{"norm": "rmsnorm", "warmup_steps": 50, "max_seq_len": 256, "max_steps": 5565}
Below are experts of layer 8 (counted from 0) of a mixture-of-experts language model. Rows are named router (the router's row for the expert) and show model dimensions 80-159. Each number is 128 + 24 x the weight over its row's rms, rounded and kept within 0 to 255.
After each expert's rows: a language model's description of what the expert responds to. This comes from a sample of Wikipedia text that the model never trained on.

# expert 5
router [114 120 122 118 120 141 145  93 102 126 156 148 175 113 121 110 115  95 104 176 137 139 128 158  97 137 110 117 134 121  75 158 129 146 163 160 111 132 102 135 115 110 159 106 105 111 135 180 175 113 128  85 129 117 106 102 131 140  89 124 152 107 148 103 176 144 139 143 120 149 137 109 141 105 136 143 114 140 158 136]
It responds to: Name word pieces. Word-initial and middle pieces of personal and place names, as in Mer(cia), U(z)bekistan, J(ames), Serge(yev), He, John.

# expert 9
router [ 92 168 119 179 118 176 135 114 134 165 119 132 152 149 130 146 138  81 103 148 151  84 102 133 131 130 139 127 131 106 111 140 122 129 109 139 151 135  99 168 111  96 202 124 132 123 125 122 128 121 129 126 135 169 128 122  73 130  86 155 130 162 126 107 142 129 158 127 114 121 149 100 114 152 114 154 139 152 113 130]
It responds to: Sports stats, table numbers. Digits and labels in sports stat tables and infoboxes, such as caps, goals, years, Total, MF, DF, FW, Votes, Gls.

# expert 31
router [128 166 106 107  91 125 140 111  83 151  94 131 151 129 157 138 105 138 116 121 117  95  94 130 120 119 129 146 147 118 150 125 119 203 106 137  94 121  99 127 121 134 102 127 135  90 130 124 152 116 172 126 128 130 130 130  93 137 146 116 181 129 118 111 133  81  74 140 162 101 113 110  91 149 135 138 125 108 126 122]
It responds to: Nouns after determiners. Nouns and pronouns following the, a, or possessives, like single, children, Security, and possessive pronouns its, their, his.

# expert 21
router [ 99 130 145 136  73 138 131 102  86 149 119 123 130 154 144 145 111 106 117  97 107 112  97 173 131  80 136 122 160 125 128 149 117 148 107 129  98 138 135 118 134 140 133 116 185 102 145 128 145 115 162 142  86 161 117 131 131 130 146 167 160  95 115 106 129 120  92 130 155 113 103 117 123 137 149 147 142 143 110 129]
It responds to: Year ends, clause words. Last digit of a year before a comma, as in "In 1877,", plus that, which, this, season, and time words.

# expert 29
router [115 129 123 123 126 165 135 105 101 132  75 114 119 137 156 132 110 112 136  97  94  83  92 126 121 140 137 125 111 123 106 157 127 155 111 157  97  66 112 143 132 146 106 148 152 105 108 144 123 154 183 126 125 113 113 118 125 147 161 113 133 138 132 107 103  89  95 127 172 104 125 117 137 146  84 140 129  66 115 145]
It responds to: Word-initial pieces after articles. First pieces of words split after the or a, plus he, she and quotes, such as f(ake), de(emed), sc(enes), cl(ergy).

# expert 25
router [129 114 132 117 136 136 153 137  81 144  79 103 122 123 140 114 110 104 124 122 126 103 127 117 152  51  93 149 141 118 124 154 168 140 130 120 105 171 116 154 123 131 161  98 101 111 112 148 145 110 129 107 145 176  98 116 138 121 147 135 116 166 120 141 133 141 120 147 151 107  77  92 104 106 165 157 126  85 118 122]
It responds to: Clause boundaries and verbs. Sentence-ending periods, colons, commas and linking verbs or relatives such as was, which, were, that, plus table pipes.

# expert 0
router [130 118 115 115 156 136 146 101 130 120 125 128 146 136 128 123 119 161 138 160 122 105 118 136 154 148  98 152 143 126 161 140 167 133 135 105 146 127 110 102  92 123 138 118 124  90 119 156 160 143 126 106 124 104  89 108 151 154 132 161 131 183 142 104 106 146 118 153 163 130  89  65 130  98 115 191 136 120 118 115]
It responds to: Table and list separators. Spaces, hyphens, dashes, pipes and digits that split cells, list items and date ranges in tables and bulleted lists, like "| 1 | 2", "1954–".

# expert 12
router [141 140 121 131  76 198 113 141  92 138  98 122 139 179 166 127 101  86  79 142 122 132 107 155 128 140 129 145 102 125 110 135 115 143 141 131 176 125 120 130 136 103 178 133 107 123  89 152 135 115 148  92 140 144 127 112 115 129 143 141 138 143 135 122 170 128  93 132 142 162 119 106 126 139 103 204 129 107 133 128]
It responds to: Capitalized word starts. Capital letters or short capitalized pieces beginning proper names and acronyms, often after pipes or colons, like S, K, T, Baylor, Wayne.

# expert 11
router [146 118 114 144  45 116 173 156 122 160 153 117 181 140 123 144 126 144 140 119 128 129 129 102 172  97 118 131 196 127 132 151 111 159 112 138  94 136  92 151 127 168 116  83 155 112 124 103 126 142 180 151 102 148 131 144 106 144 119 137 177  74 128 138 107 137 139 136 148 130 107  90 100 163 132 143 108 151 143 136]
It responds to: Noun endings, institution names. Noun-final suffixes and institution or time nouns followed by of or a comma, such as -ation, School, University, years, %, police.

# expert 6
router [ 93 125 111 132 119 153 138 112 111 156  86 121 120  87 122 131 104 158  89 139 120 170 125 149 124 134  82 144 141 122 150 129 137 147 161 107 154 120 112 166 129 154 147 142 137 128  75 140 147 153 119 127 156  70  91 130 175 169 174 132 120 109 105 109 199 112 131 154 107 142 161  95 101 127 113 129  91 120 178 138]
It responds to: Prepositions, place names. Prepositions and articles before place or organization names, like of, in, within, the, and name pieces such as United, South, Natal.

# expert 4
router [118 138 104 157 118 121 159 105 121 150 132 117 118 110  99 131 140 146 132 135 142 167 144 103 129 126 115 124 171  94 109 164 102 169 151 165 153 133 104 141  60 130 195 123 143 134 157 129 142 119 131 137 117 130 116 112  76 139 106 131 120  97 105 123 115 139 160 112 102 181 123 124 147 103 108 137 124 133 178 170]
It responds to: Word endings and digits. Suffix pieces finishing names and terms, such as ville, burg, idae, ate, ology, plus single digits inside numbers in tables.

# expert 23
router [120 167  96 161  87 115 156 107 114 149 156  94 183  86 104 167 110  77  98 116 113 140  93 144 134  28 108 125 162 112  83 142 129 145 126 126 126 124 101 124 107 155 132 103 121  97 130 148 140 176 152 158 125 122 120  97  69 138  87 150 117 108 135 133  99 156 175 116 162 166 138 106 131 158 124 133 112 139 129 132]
It responds to: Verb stems, auxiliaries. Verb stems and auxiliaries after to, was or he, such as be, have, been, enjoy(ed), reported(ly), cop(ied), considered.

# expert 30
router [119 155 143 125 138 124 162 145  86 149 109 114 150 105 108 134 133 128 120 120 104 101 108 121 168  67  89 186 170  93 138 137 161 141 141  97 127 138 108 116 118 128 158 116 119  89 113 131 133 138 124 143 143 144 103 137 128 142  75  89 109 126 120 117 162 134 139 163 172 147 124 100 159  87 151 185 113 117 137 163]
It responds to: Prepositions, line breaks. Prepositions like from, with, to, for, between; line breaks after paragraphs; pipe separators; and verb endings like -es, -ised.

# expert 3
router [145 104 154 125 118  81 121 109 138 136 134 156 201 135 126 131 166 144 106  91 110 136 115 159  93  85 124 112 178  90 104 173 133 130 127 100 136  90 101 134 115 167 125 158 136 107  98 165 192 175 112 152 103  85 118  91 105 168 134 156 114 160 137 136 134 162 102 182 136 151 133 101 122 161 120 124 103  85 156 151]
It responds to: Mid-word pieces, conjunctions. Word-internal pieces and common words in running prose, such as or, and, could, often, backhand, uprooted; also digits inside numbers.

# expert 28
router [125 150  99 136 131 153 150 132 106 113 144 124 135 157 145 116 118 125 134 119 101  93 112 138  95 101 147 152 145  78 115 155 148 122  99 155 130  94 122 160 128 146 157 153 128 108 141 124 139 129 112 134 154 136 127 134  92 100 126 152 121 149 133 125  94 129 110 145 112 138 109  90 117 116  65 146 137 127 140 143]
It responds to: Numbers, units and symbols. Spaces and digits inside numeric table cells, plus units and symbols such as %, ′, km, $, million, −.

# expert 8
router [ 96 123 120 142 115 144 113 133 131 134 126 132 136  91 140 136 130 118 143 147 118 123  89 112 190 103 125 109 147 117 110 147 130 131 108 110 155 160 100  82 105 144 117 100 158  96  86 159 122 155 144 118 120 106  77 114 165 147 133 123 115 135 115 117 165 119 106 119 173 129 117 106 156 123 155 193 157 133 126 107]
It responds to: Prepositions after verbs. Prepositions, articles and predicate words after was or is in biographies and sports text, such as was named, from, of, during.

# expert 24
router [138 132 131 130 136 122 127  91 126 120 104 111 145 115 124 135 115 118 133 106  84 128 120 133 134 127 123 194 140 125 103 161 129 142 138 126 179 131 106 153 115 132 204 148 102 113 142 185 138 146 106 123 115 147  90 115 116 111 150 154 122 156 135 123 121 137 118 167 127 164 111 124 123 152  93 139 117  93 163 128]
It responds to: Sentence ends, date digits. Full stops like ")." and ".", first digits of dates and scores, and blank table cells, like "September 5, 2024.".

# expert 26
router [108 113 137 136  93 147 112 117  91 149  83 129 127  77 111 180 147 168 121 137 109 101  82 135 109 132  60 120 135 121 131 145  92 153 150 105 137 114 100 117 124 125 126  97 167 106 124 131 138 160 155 106 117 111 110  97 121 135 167  88  95 159 156 115 157 142  96 133 126 120 160 121 101 131 162 141 118 127 140 156]
It responds to: Determiners and adjectives. Determiners the, a, his, their, their, numbers like two, first, and adjective pieces such as Best, Num(erous), unhealth(y).

# expert 7
router [ 84 120 154 105 138 161 112  99 126 145 106 140 144  93 163 124  89 136 116 115 129 116 105 158 120 113  96 134 121 107 109 159 155 136 123 137 164 146 111 119 126 117 121 108 118  98  86 161 137 142 120  84 115  94  94  96 143 145 151 138 135 169 153  81 137 124 132 164 179 137 121 105 104 110 175 142 132 115 131 120]
It responds to: Function words in prose. Common prose words such as the, and, a, commas and conjunctions joining phrases, e.g. courtship and territorial, census, the.

# expert 18
router [131 145 101  96 119 144 106 117 139 136 133 160 133 147 133 130  99  80  78 117 122 130 113 146  89 161 110 170 138  72 132 153 138 135 150 165 116 139 145 126 136 132 178 115  87 106 103 157 150  83 119 107 124 104  83 110 152  93 121 134 152 116 165 128 133 117 124 158 148 160 108 113 116 112  98 144 121 125 149 111]
It responds to: Pronouns and personal names. Subject pronouns he, she, it and first pieces of personal names in prose and squad lists, like John, Alex, Shehan.

# expert 2
router [ 75 101 115 118 137 140 127 119  86 132  84 128 156  98 119 134 109 118  98 109 103 157 123 169  97 106 115 138 118 104 164 137 164 141 131 118 155 144  86  77 126 130 121  93 118  38 126 159 145 165 110 143 128 105 121 117 118 140 122 148 122 152 157 117 162 151 110 146 135 152 103 116 156 112 160 159 122 134 137 141]
It responds to: Function words, sentence starts. Prepositions, conjunctions and articles after commas or periods, plus sentence-opening words and pronouns like His, She, When a.

# expert 13
router [140 128 133 147 145 128 164 103 120 164  94 109 131 109 127 140 113 172 101 136 114  81 109 142 164 138  87 176 158  95 134 153 162 154 140 117 107 143 112 130 109  82 191 119 154 109  80 115 133 157 154 110 135 151 104 142 141 132 123 131 118 161 117 132 160 130 100 158 126 135 158  88 134 125 114 165 133  88 112 139]
It responds to: Spaces before dates, table pipes. Space after "On" before day numbers in dates, plus line breaks after sentences and pipes separating table cells.

# expert 14
router [105 119 130 126 107 106 169 124  91 142 117  82 153 101  93 138 161  77 102 111 103 135  95 152 146  56 123 100 168 113 116 126 113 152 145 132 119  99  98 169 114 126 135  93 146 103 119 115 119 163 143 136 133 111 119 104  88 143  89 100 132  99 117 126 105 130 166 130 186 167 125  96  84 103 143 129 125 135 153 120]
It responds to: Verbs and object nouns. Participles, auxiliaries and object nouns in expository prose, such as made, been, used, known, weap(ons), efforts, election.

# expert 20
router [ 83 129 106 121 113 128 132 109 125 168 129 165 188 112 128 118 116 103 140 159 124 152 143 141 124 134 102 118 177 112  97 139 144 177 146 134 129 140 103 150  82 124 147 108 100 130  98 150 164 122 121  85 130  81 125  96 127 144 117  88 167 104 120 128 180 135 118 124 102 148 132 126 144 104 114 155 133  98 140  96]
It responds to: Name endings, dates. Later pieces of place and personal names plus month names, as in Wemb(ley), Row(ena), Sarps(bor)g, York, April, City.

# expert 22
router [135 136 105 112 123 160 114 150 133 123  95 106 120 129 178 106 110 117 136 143  91  84 130 157 118 118 129 151 116 109 154 129 100 114 126 100 147 137 119 174 112  96 156  94 125  92 122 146 135 141 155  97 128 149 125  93 133 128 135 113 135 149 170 116 106 113 141 116 134 162  88 119 143  89  65 171 154  91 138 118]
It responds to: Capital letter pieces. Single capital letters or short capitalized pieces starting names and acronyms, e.g. T in ProTx, MF, A in Aath, plus line breaks before headings.

# expert 15
router [118 153 116 169 130 139 106 126 129 144 107 110 148 150 153 135 108 129 115 126  85 134 132 136 122  90 118 123 139 125  88 115 166 153 139 128 101  86 125 126 121 115 139 162 155 140 121 101 130 189 134 148 126 118 136 160 104  98 114 134 119 138 147 121  96 135 115 121 114 154 110  92  98 118  83 133 130 105 160 156]
It responds to: Numbers and units. Digits in road numbers, dates, scores and measurements, plus opening consonant clusters of words like fl, cl, br, mile.

# expert 10
router [ 91 156  68 150 114 141 138 100 142 131 142 157 160 107 131 123 112 136 137 161 138 132 135 116 146 107 139 103 175  85  60 142 146 145 161 142  95 113 129 155  94 115 177 118 140 149 149 143 167 120 131 130  95  72 109 101 128 146 130 131 159 118 124 106 124 135 111 136 120 129 142 123 143  81 133 145 152 130 162 115]
It responds to: Digits within numbers. Digits inside multi-digit numbers such as years, match minutes, order numbers and volume numbers, e.g. 1820, Order 13233, 42'.

# expert 27
router [117 146 127 152 125 132 142 136 142 127 164 141 167 109 120 121 136 126 124 194 122 107 123 177 132 143 133  91 162  82 146 141 145 135 159 158 125 139  98 130 119 134 169  90 109 105 103 145 162 136 120  96 120  89 121 109 139 119 144 100 148  86 106 128 154 116 140 122 131 120 130 119 142 112 116 158 158 119 141 134]
It responds to: Name continuations. Middle and end pieces of surnames and place names, and second words of names like York, States, Nord, Hernández.

# expert 16
router [138 155 116 116 141 167 110  99 106 129 104 132 114 138 164 138 123 146 134 120 121 123 111 132 140 117 129 135  94 104 116 154 128 131 135 118 118 111 114 133 110  86 174 100 123  77 123 136 124 126 115 122 154 122 133 105 123 137 153 130 127 141 120  92  90 127 140 138 142 142  84 103 103 127  94 218 161  89 132 149]
It responds to: List and line breaks. Line breaks ending roster or infobox lines, opening quotes and parentheses, and word-initial capitals or fragments, e.g. A, ex, recomm.

# expert 19
router [107 116 100 137  90 140  94 126 108 102 113 140 111 153 167 151 130 128 114 150 107 138  93 155 111 108  83 120  96 136  64 141 156 167 139 157 136 104 121 118 123 148 145 121 149 130  95 132 137 143 139 166 135 120 114 155  83 124 102  97 139 140 170 117 135 138 119 124 136 188  95  94 151 134  74 159 109 130 120 107]
It responds to: Word-start fragments. Early pieces of split words and name starts, such as ri in Retrieved, ili in Ciliation, St, San, Mon, comp.

# expert 17
router [ 98 113 123 115  98 130 126 115 105 172 129 121 142 135 117 144 166 109 155 158 125 160 113 135 128  98 145 160 188 135 131 168 110 141 158 164 167 135 110 134 103 143 136  92 178 127 116  88 114 164 186 113  87 136  99 136 111 141 145 125 157 118 112 124 109 144 160 114 120 123 132 116  94 151 110 129 147 136 136 150]
It responds to: Tables, labels, numbers. Digits in sports and election tables, infobox or heading labels, and nouns like team, career, season, album, Company type.